python train.py --num_hidden_layers=12 --hidden_size=224 --n_experts=16 --experts_per_token=3 --d_expert=192 --d_shared_expert=0 --hidden_act="clamped_swiglu" --moe_layers=[1, 3, 5, 7, 9, 11] --router_score="softmax" --normalize_top_k=false --routed_scale=1.72 --balance_loss=0.000542 --balance_bias=true --init_std_router=0.0245 --lr_router=0.000454 --num_attention_heads=4 --num_key_value_heads=1 --head_dim=64 --vocab_size=4096 --norm="rmsnorm" --norm_place="pre" --norm_eps=1e-05 --positions="rope" --rope_theta=10000.0 --rope_fraction=1.0 --qk_norm=false --attn_scale=0.125 --tie_word_embeddings=false --parallel_block=false --init="normal" --init_std_qkv=0.0212 --init_std_o=0.00405 --init_std_up=0.0212 --init_std_down=0.00362 --optimizer="soap_variant" --learning_rate=0.00406 --lr_mult_o=0.707 --beta1=0.95 --beta2=0.95 --lr_head=0.00571 --max_grad_norm=1.0 --warmup_steps=200 --schedule="wsd" --decay_fraction=0.817 --decay_shape="cos" --final_lr_fraction=0.02 --batch_tokens=[32768, 65536] --max_seq_len=256 --doc_mask=true --z_loss=0.0001 --train_tokens=364600000 --max_steps=8006 --dataset="wikipedia_en"
Below are experts of layer 5 (counted from 0) of a mixture-of-experts language model. Rows are named router (the router's row for the expert), down (a neuron's output weights, with its number) and show model dimensions 0-223. Each number is 128 + 32 x the weight over its row's rms, rounded and kept within 0 to 255. Numbers have three digits each.
Before each expert's rows: "raises" lists some tokens whose logits its average output raises strongly, later layers aside. This comes from a sample of Wikipedia text that the model never trained on.

# expert 0
raises: "i", "ie", "um"
router:103166088124107147088085142097128079069146094102127121152159127121190138137171130128112163133136104057139147171137129135144094112091133091154064099096166113155175071141093158138169166085157110110135122039161085164215149126117160133113159083169175102138143098147140162120177128111145100120154106158132148122163133120099077119117134098105097184108093126091110169126076143139053136129080150133077115103149145191202107104131121182133151127129151153137113088119130080131185169126137057170139139132174137108057096125117166166144137186088138142114094188140153098107101087104158168081180122116139153130126126148114159148172212203142108104153114087098193149107121102107161141107093
down14:080106123080147122094133166158103130172086140193161122154229132102149097109072162130109115190155119152173079150126112192051126136174124151168157095070124109046077089133114106184154150111170126138136112145160102131109049089119118170099152099139135137181149076171148167156095094208133074154149153157116127160159092137172105167158093107101187128143132082124107107099071122154071133134114107104135109131168117117127120192086177105123080118165137109138148142089142190138075103118137087102095109134085155083114129132110145088113086105152121108102166116110126148137140161154192145122145124110132135101124104172115170107176121121174121177092091124176074137117169112135176141159166
down15:114103074134155190167106147138110119148073109137041049091113147173149082120089140135116127101156158131128102152134118120181112158181101162156121163133061163162153163184152150119125102193094094150140110152200097157142046132108148138109160153094139120123143105154103128121148145150137132130171125138187162093114134066112106129165120140090079193094150191153099116068082132128143172173183131109121098101115141141069095180161173143113224127107144153123066158120140184128157140181079118123142130117148125189111108092136076094100108096102100111136143123059103145163101150122121136147132160121108133134106129083153091123138083181053184095114113086140124130110171139117153143076096
down16:138138155196138133165128123173095141100138147137155134124132166152133161126164112094129109189120149127096097149150138123193171129125171149126096115169173065122080118166118139143188103166086022131088112154156156123113188114141080154131131172102129171103160089106132138164137102119084158169100143104123100076109132125119117138151156100097204101113130158114196049107158143128162142134117091095145121204180133135135056174100164122109125066097120160185119129129160168158103132158173096140117088133161090109089113112129134125153169131116154127086186132136182082200161138140117112141107160139162182156125129152180129089105136121067074110154177202140109162094153111180074090141079
down17:198114089075147177105113104126178128089168098120185152129107140152106155164067088110099133151175097105076137115152109189180100122118175134123186146100148131125087163122161140101130143113159161145118151101192133097168214132132142124189121096187104099156153102133142148104143153131147188103126130072123134092161180118159154121129111147092104157138090149138160153129094160102139051151153077167109111151150163110112133130123163079088114192128093133072121181185176123120162160110131131073143110115121158100147137119079086113100153215155171082111128069074060094104129134100099112157074143092097125180152155096147122150160094151094150111065109084119117105107142128139185150115069
down18:133122114133131125108131080156143153109132140084124094100070109117168146208155170135144171187153174133066143136164147160111089157120178149163113099105088048126144181203145137096144114179066053111113108108101113074169116125147138178142098129146142144099067105098122135171064147182107137106121156095124144168154085165126112090197120136155079168074107146138051116108075127109115135114144118119163144110076088199108103162121081084103125177138115150140153131111074081168091146142130125101112139087127157103103080126164140158170160172099138103140080127065128114118122100108149139096133056146112142098068116180086153085081118133130140100103119160125157151143194127111113186155118
down19:078119134125155139146116149129079116068154091141163081122131156118158079153127141133096130113155109053112161127077106146055115091046165128109152159152107136114154034126122098147176105150081161132126125163137156091121158121143170145166140100209133116096110093135060121148109127189126114139120168098152140102146132107148069089079112107128117090144069088081098151096123138158107126068154165197154113058121128048137075122117138146102138167137100078092145097131157107179113127138100146123181070109128092125148144188165113103127111103148099148177144127138135124098105192185168105110067118138142076135142160081111187123191080114133139075096089156147090152113099139142160130131184

# expert 15
raises: "in", "y", "."
router:115066164089149106177111146139125094041152124114128122126144077116133123165093107101064105101110186101081184187185104134111147118136165095105094139120147145114115072119148157128161155155054132162107085148087154155126132119142043116123146153112145189136093108139146092108174140161089096170100077102133163179111108139100069128129181208128173154119143141139170177176104088062132167156132148095111152122143067114170163143127109187091084132176137025119107116140099160109124107111051159068148130104090099157167171135161128116143168112134120115110179126158115133157132139110122113114174101111187123141077116098171130105147090158112125113130142105089088155104135177187125146119142
down15:099136107077149114161083173096064121148141152085175097088103143120140133132140072132065174124124130070116085091108131124121131144159076152088142094147101137156198132128214087153146141081066185166102175095071170181108152093151138140152137135129134117085145179094141116180158128080092130129176101161135182148204108112146099085134140119139188088161141114154111129191101084168104125145146160180134143146152165143101162122162122088152185135128103118150130088138095137083119184126080104112127084164130095131103128142152113175133167133103084136123145142130115147088143077163150076124084191140098237088139152126127165146104132114125120137206072094151155140132117091132109104128083
down16:118141122151112147117152068184150130138120103141098123171091111086099141149136113085149088157165092132099057119083145097142095171110205139156149104105122067147130185104139071105114156080124137148096097140154053136107112154158200094090133125086151119077158165158126146124126163099078165118153088169161090084113099132174139119190122173165138116107136089131085160167118147106160178130152101150126120187134134107117124079108114135157131144161185163115127161144173126156143136099164130137159150122179114103120159156153132205152140126077073158066079151131074154145135087089136164152161122126098161131186099141083116071126096179086107071101038160143159122138153142086158120058068
down17:146117052098126208130107118139161137122149090142128137117147130135102070152128107088096131127114196102141195177161174185061101089082048171125094128128129138126161112126072187142159097126093173152063119075067109142140171124072115149163148103128147119143099182092058142119100129100114102118108125114146133083110170065189142097117155124083169096076102112136092100103097114082118135087161143135159152206167137124162122137173154190113112093129119156119131146111119139148145096103152130141068115076151193196155181119145100112108090174175106138127086139161153136145099145154158144112138115138138127110114111196161172153148154059205146137154172158114115120156143102130103121128104
down18:182144092188065101134130134125109126136142159176141135164117084120093159108186128130110107132117155184137107141105163124099154119140104120090102131115088119157166182175181144129121127091187144152072107159078148115074122156136065117124152098117090164116072129144133149088035117167120132094130164168056152104150138080094131175133097112149139165160182157161136127157177107202104162159085169146140062107102130171152138148080131151148095138092092173122088165095072160183134128171076196120149071080077086126135088181101140119118152093133112141148141158113149123138130117127157133168137084155126195129129119068077142134070152122090138091194133128153149084100148154068118122139161
down19:109114143129104177104176132150119126163120185072149116115114128120147092145176127115173157104093108138118133140170193167070193120103118142127137154160086177100100088170127133085126073129151128115108131116127106121152160137100139150105104098148167109141126147106164144156117151147191152094133189071147191142118075069156091169131090124098130145138086114112154101134108125163153222087112163109160176132115151109188118124144117092132099142093179154114162100097101144175201095110122133222135102135133137139138183184153075142166141100166170129149194174150166061133082160185128181136139091054175087135157117100098172138098124135111155113169103153166127168082072106102153172127097
down20:181101085092147117122126085164112158120128151179098114182088131168129122148172114133143177099151102133150135171093098163060134139099126141203179114124118140133160130091100165093141137140145117195091087160182096128086106109115129086140139102135124102121170120037140155130129171176135187133163130177086097042132088115114161165127123098139140123129089093098106133150129141081143094105140139157065171087144137146113099077127140117092142122113073128092104142140077121153087167126129106135094100087123128136135114122122112109156088086047109146166147135179155136108174136168164086107181091127075186160124134035078159144182145149136226146151098140094122136149148154118132123088216

# expert 9
raises: "-", "===", "E", "M", "The", "B"
router:126132066125029120061175154119103133171131120131140087094165120130090116117104114097176119190110048144099158175120117147087116158115119169125156148099125083129154129132101111097111130139128101109147099172095107102178120204085153116137113092120095126162131124138105105141118166111147124116111125175162160131161138141129179136084087170117183122125115172144108101155119135124081148131112082117151143098161178133097156131115169106223119068092101175142082138112169083126075131170102147078202074118116098155143080107046101137174205111123134129129098123177189176103111081119128162113111116081097170121147199171172154151048112183140123122125107126147116083113141167101114134115158
down19:059126160114059213186200115170178051182099138109146099107122146148110166097159137171087134133119156142073153160169136117159121106088111071119182192136157152150129151176133185178097115154129127143108153123066124107150090156134115080115146132119169143181167164137145098162137124141115132122079086161118171037119110118162165105164113116096134101103113055068134132081137115146083148087145088094141145056095116122076072156123150155121102148161114118110104167153065148131122107139122166180128115170119162113127110137066150094148134118151145111109118095116126133087108085120105110063117095097133161100165138138101100150115141154174164121179130182133141058141157106145086168121087
down20:153072095131114086115110167106145166132105128128115111171140126093146176153154161096052133105131170092137132121150193092040069119128147181171138135114093195129147121174111084118165128121075149144101079099082121140159074110081149176172140138164138126072142089148109147126103173073127053177106117179068127141156073157103106172151167075111150062123092095125090164166099161135127145113111182154165128135059102087153120120145174081128137106148156087144129105141124129128097139156103167155125140176097151102091118153161091087121138155173118047086144183182125167163109157171120100113173126146189162125155074110148144143128138124139087137133093162143100174134136117101063129109154
down21:160150111148137156108155137195071101085114172128127064156096139119134127129184101133133124155124076118107052209144203125098120119075048111138128141148170073100183131099164176096087090135095115150122146120189123109182101120120177144129132149148163160190077151139097116151050136120159086158131090134136130123073128124084123139101167149134109138090099091088064149155089157147153136152134094087179123097132107118052121149106131136097127158135036180151098113134171194145143134167108155128146146167112133151109077127119156122093123090063174153160146115125133116140106165165127102128062117074047130125113137164130190091105155123109107148152063148128137080150124132105108125112139
down22:101114106118098134158142157105079078204098081193105178159134129135137081124140148158166117088148151134091132142124157134153143152137091160178143120170106093087129135148130124154167125092213169136162099179089182139123119186134144153131120108123129129188155168160111119109161094115136152142154159152116126113105144192160160124136182143116126163145089140185092140218138124135134106109122139162161118155121121142154088084130126161144114113149135105134128075105115188111107159158113126130128131061110105151068081098163072143169177072152140116200099122101155056220143150120112107176127059035133153125114160111149131153126102174177085078112167127149105105128164108104027129142124
down23:128169164158149190144131179107069148128090101107105094165138099136117140160122129159116149126188142110134150078183053152198102187158129156081103131070113102152115149094104132082164163133104071122065050116156176125063074156141199133153125107122121124050143138083110081103104120127157161125133127109113152098119101196096147147173090125133132151142125127166134098122104141116090186133160170159202138149126147073151136124141102107109151160133102115092073112136114122120197173160156129052093061124118119088180115130086177096175083161106140123139160136070112144163109150122122163119108169134111157144109177143165102125118148162123059073157157114164155133088149141148106112135184
down24:091086160130180109071100144103126154195097109120110137149134030125091097115132103180138124102137163133117118126064255136155165116115134100118071156144095203127083119100120180159109124167119155083126154102114095122124145095089143142129104154082181099150070117163186138184152110147147107118134172140132124127159133133164130107145110133105080184167124136127132086146081133120100134103167145148103124087091130182086130172172116111076156133165165199152150123114154109148156126121129138082084173168130126150095138088123049139101076134114148199157168120171145169145095143131117095151161172119133117115112094115112129177127132157118151072124105179134122144175116060100131145205105

# expert 12
raises: ",", ".", " and"
router:211156124092095179136106142082181146140143108068130135151135151155209128120158086125103147129165121101159089116105118163142086124154150105132138091189170118167156081098094150113036141122107143061101144129167179135126156115069151153083147185113156121147112117118131111149113115142138126095190123163167115145084122134136122089130155109124084069131152158111118064159059127102074150048091164081146095106125077144105138133109147095124100062158116112108103155182112076126076106111110152101069135133157137112205105126124130172179173085137108125176193132123099155120180117160114135145164121126072109139091180173135122129101139159091121171127139132190152153099154123133130085190075
down21:146123214128110132122174121184102132111190105154107112146131090109095143098082134078091140133122126167098139042142146104142114142107115122142148064126146069117111096112126098140104110209144133185076153099119147180151121147121133100072132113072143123174078136188132127145193130069104146118123107127105104127127130130130097140099161127109171109175086142110093142127107088102088118111136148149141195145077089127082145110128173136117141130158171160137121114158180132185097063100112066110167089117197125070170158111140159084157108143179148137166142149108127115143071097139162177189096141113179154143165132113150193081123112099169146079071132142129194186083112160120159085108069
down22:149114160170143138112137148094058187104113078081127110133150136104112141140111168094131186112160124108112167154114191118108128072145104174179196161085085119104070100066127144136165111115116121145080154105064101102117163098120167126106118150156134120105155141140138111111173104152089179140140176134087148112104117101164124130144135126141111156175062149096179079085150110119144049104081132099135099130100133151153133093146180186146163129075180135115118104167123216121131182135167115107110057153070114086094100090133103113134105118028102101131116152150111062097128106100069138130151102151104127171141157113104086143107144052176078126120179139114147079099110121102131102186140
down23:093180098074100083064150038139149139098105146087154114104096115094116108107143086144151146173136157099096101123171126144164112136152123103158160139155164124082087135111125091116084092144175143109103148170074096120133153113141149123146077121119151127126090130169071150135098120074106134126130121093126111158103132176106156142132125128206073184177148070084063170097094144139072201103099185163156138154169144082079099125152082181080106094137129070128138110128098137164125138137128080110125181115086105091125175155104149201145154142192128147127099157084115138114089104087140093153121144109162122101102060108112130167079124088097194096101104167115168142179144177122108177083125
down24:181100157078107135144113157127148083190094157108070106152114103092122169168094124148131090111080129189085141096131198187147147166065135134134150171147120114165196133143078101139143096131123102098164184052140155115158143087177152128132126104188093111106089173129125147176101128144155157087133162154105155174165112089114121165103105157210065085151079108139106164090073110107160154179145089150148153107107130160098048128129082111103164152111101100101156159154142152125147102109112141102122154133150128129143135060170139145118050109160154126104143152107167105128127163176146137108148139145142103115087146109135187193168127149081121125198162123197085109167169168130109128107164
down25:096133114156155127177158103154141145102075129128149131181063154199158174128121122132124124101166123132116065114140147135119159163085115099132106170163129139100060068097161190150072105115097159166090143109110149153149124135125077095150088121123114082160139111181106132121179130099106123137104128138136118180131117151155137109082166102107088070116113148128125178144156163092148155177104126157145163111091147088150111079123167118120144126137135126143166099110126052110106175109121079141198105113134114091179153029081122176107150122149134170074101075120006120120146115084098134158123146134119177104091082117152146125144099191146076091176144072137111063101064146119109094166115
down26:113109085155089136185146141123094109174113152085134166132114082090075167083091115098046061096136147142112176177104131150134069129127108126085111110152113135139135152138122111103110118160093199112194101136147156123121091173119115135190093076185165164102109129085096172200144200144140079146110126081081096120085167147101147126152121078166113119120166118136134129147112145134141109167170165123190089052177144124094098159115165136163044164139144162117159128162190182155127159190171154146110132161119089088112100110114148148105118153107152149177127119131120134150133106154185183146152131126127102113092080082128121107130138136167178104042155148112066126165121091104134117164107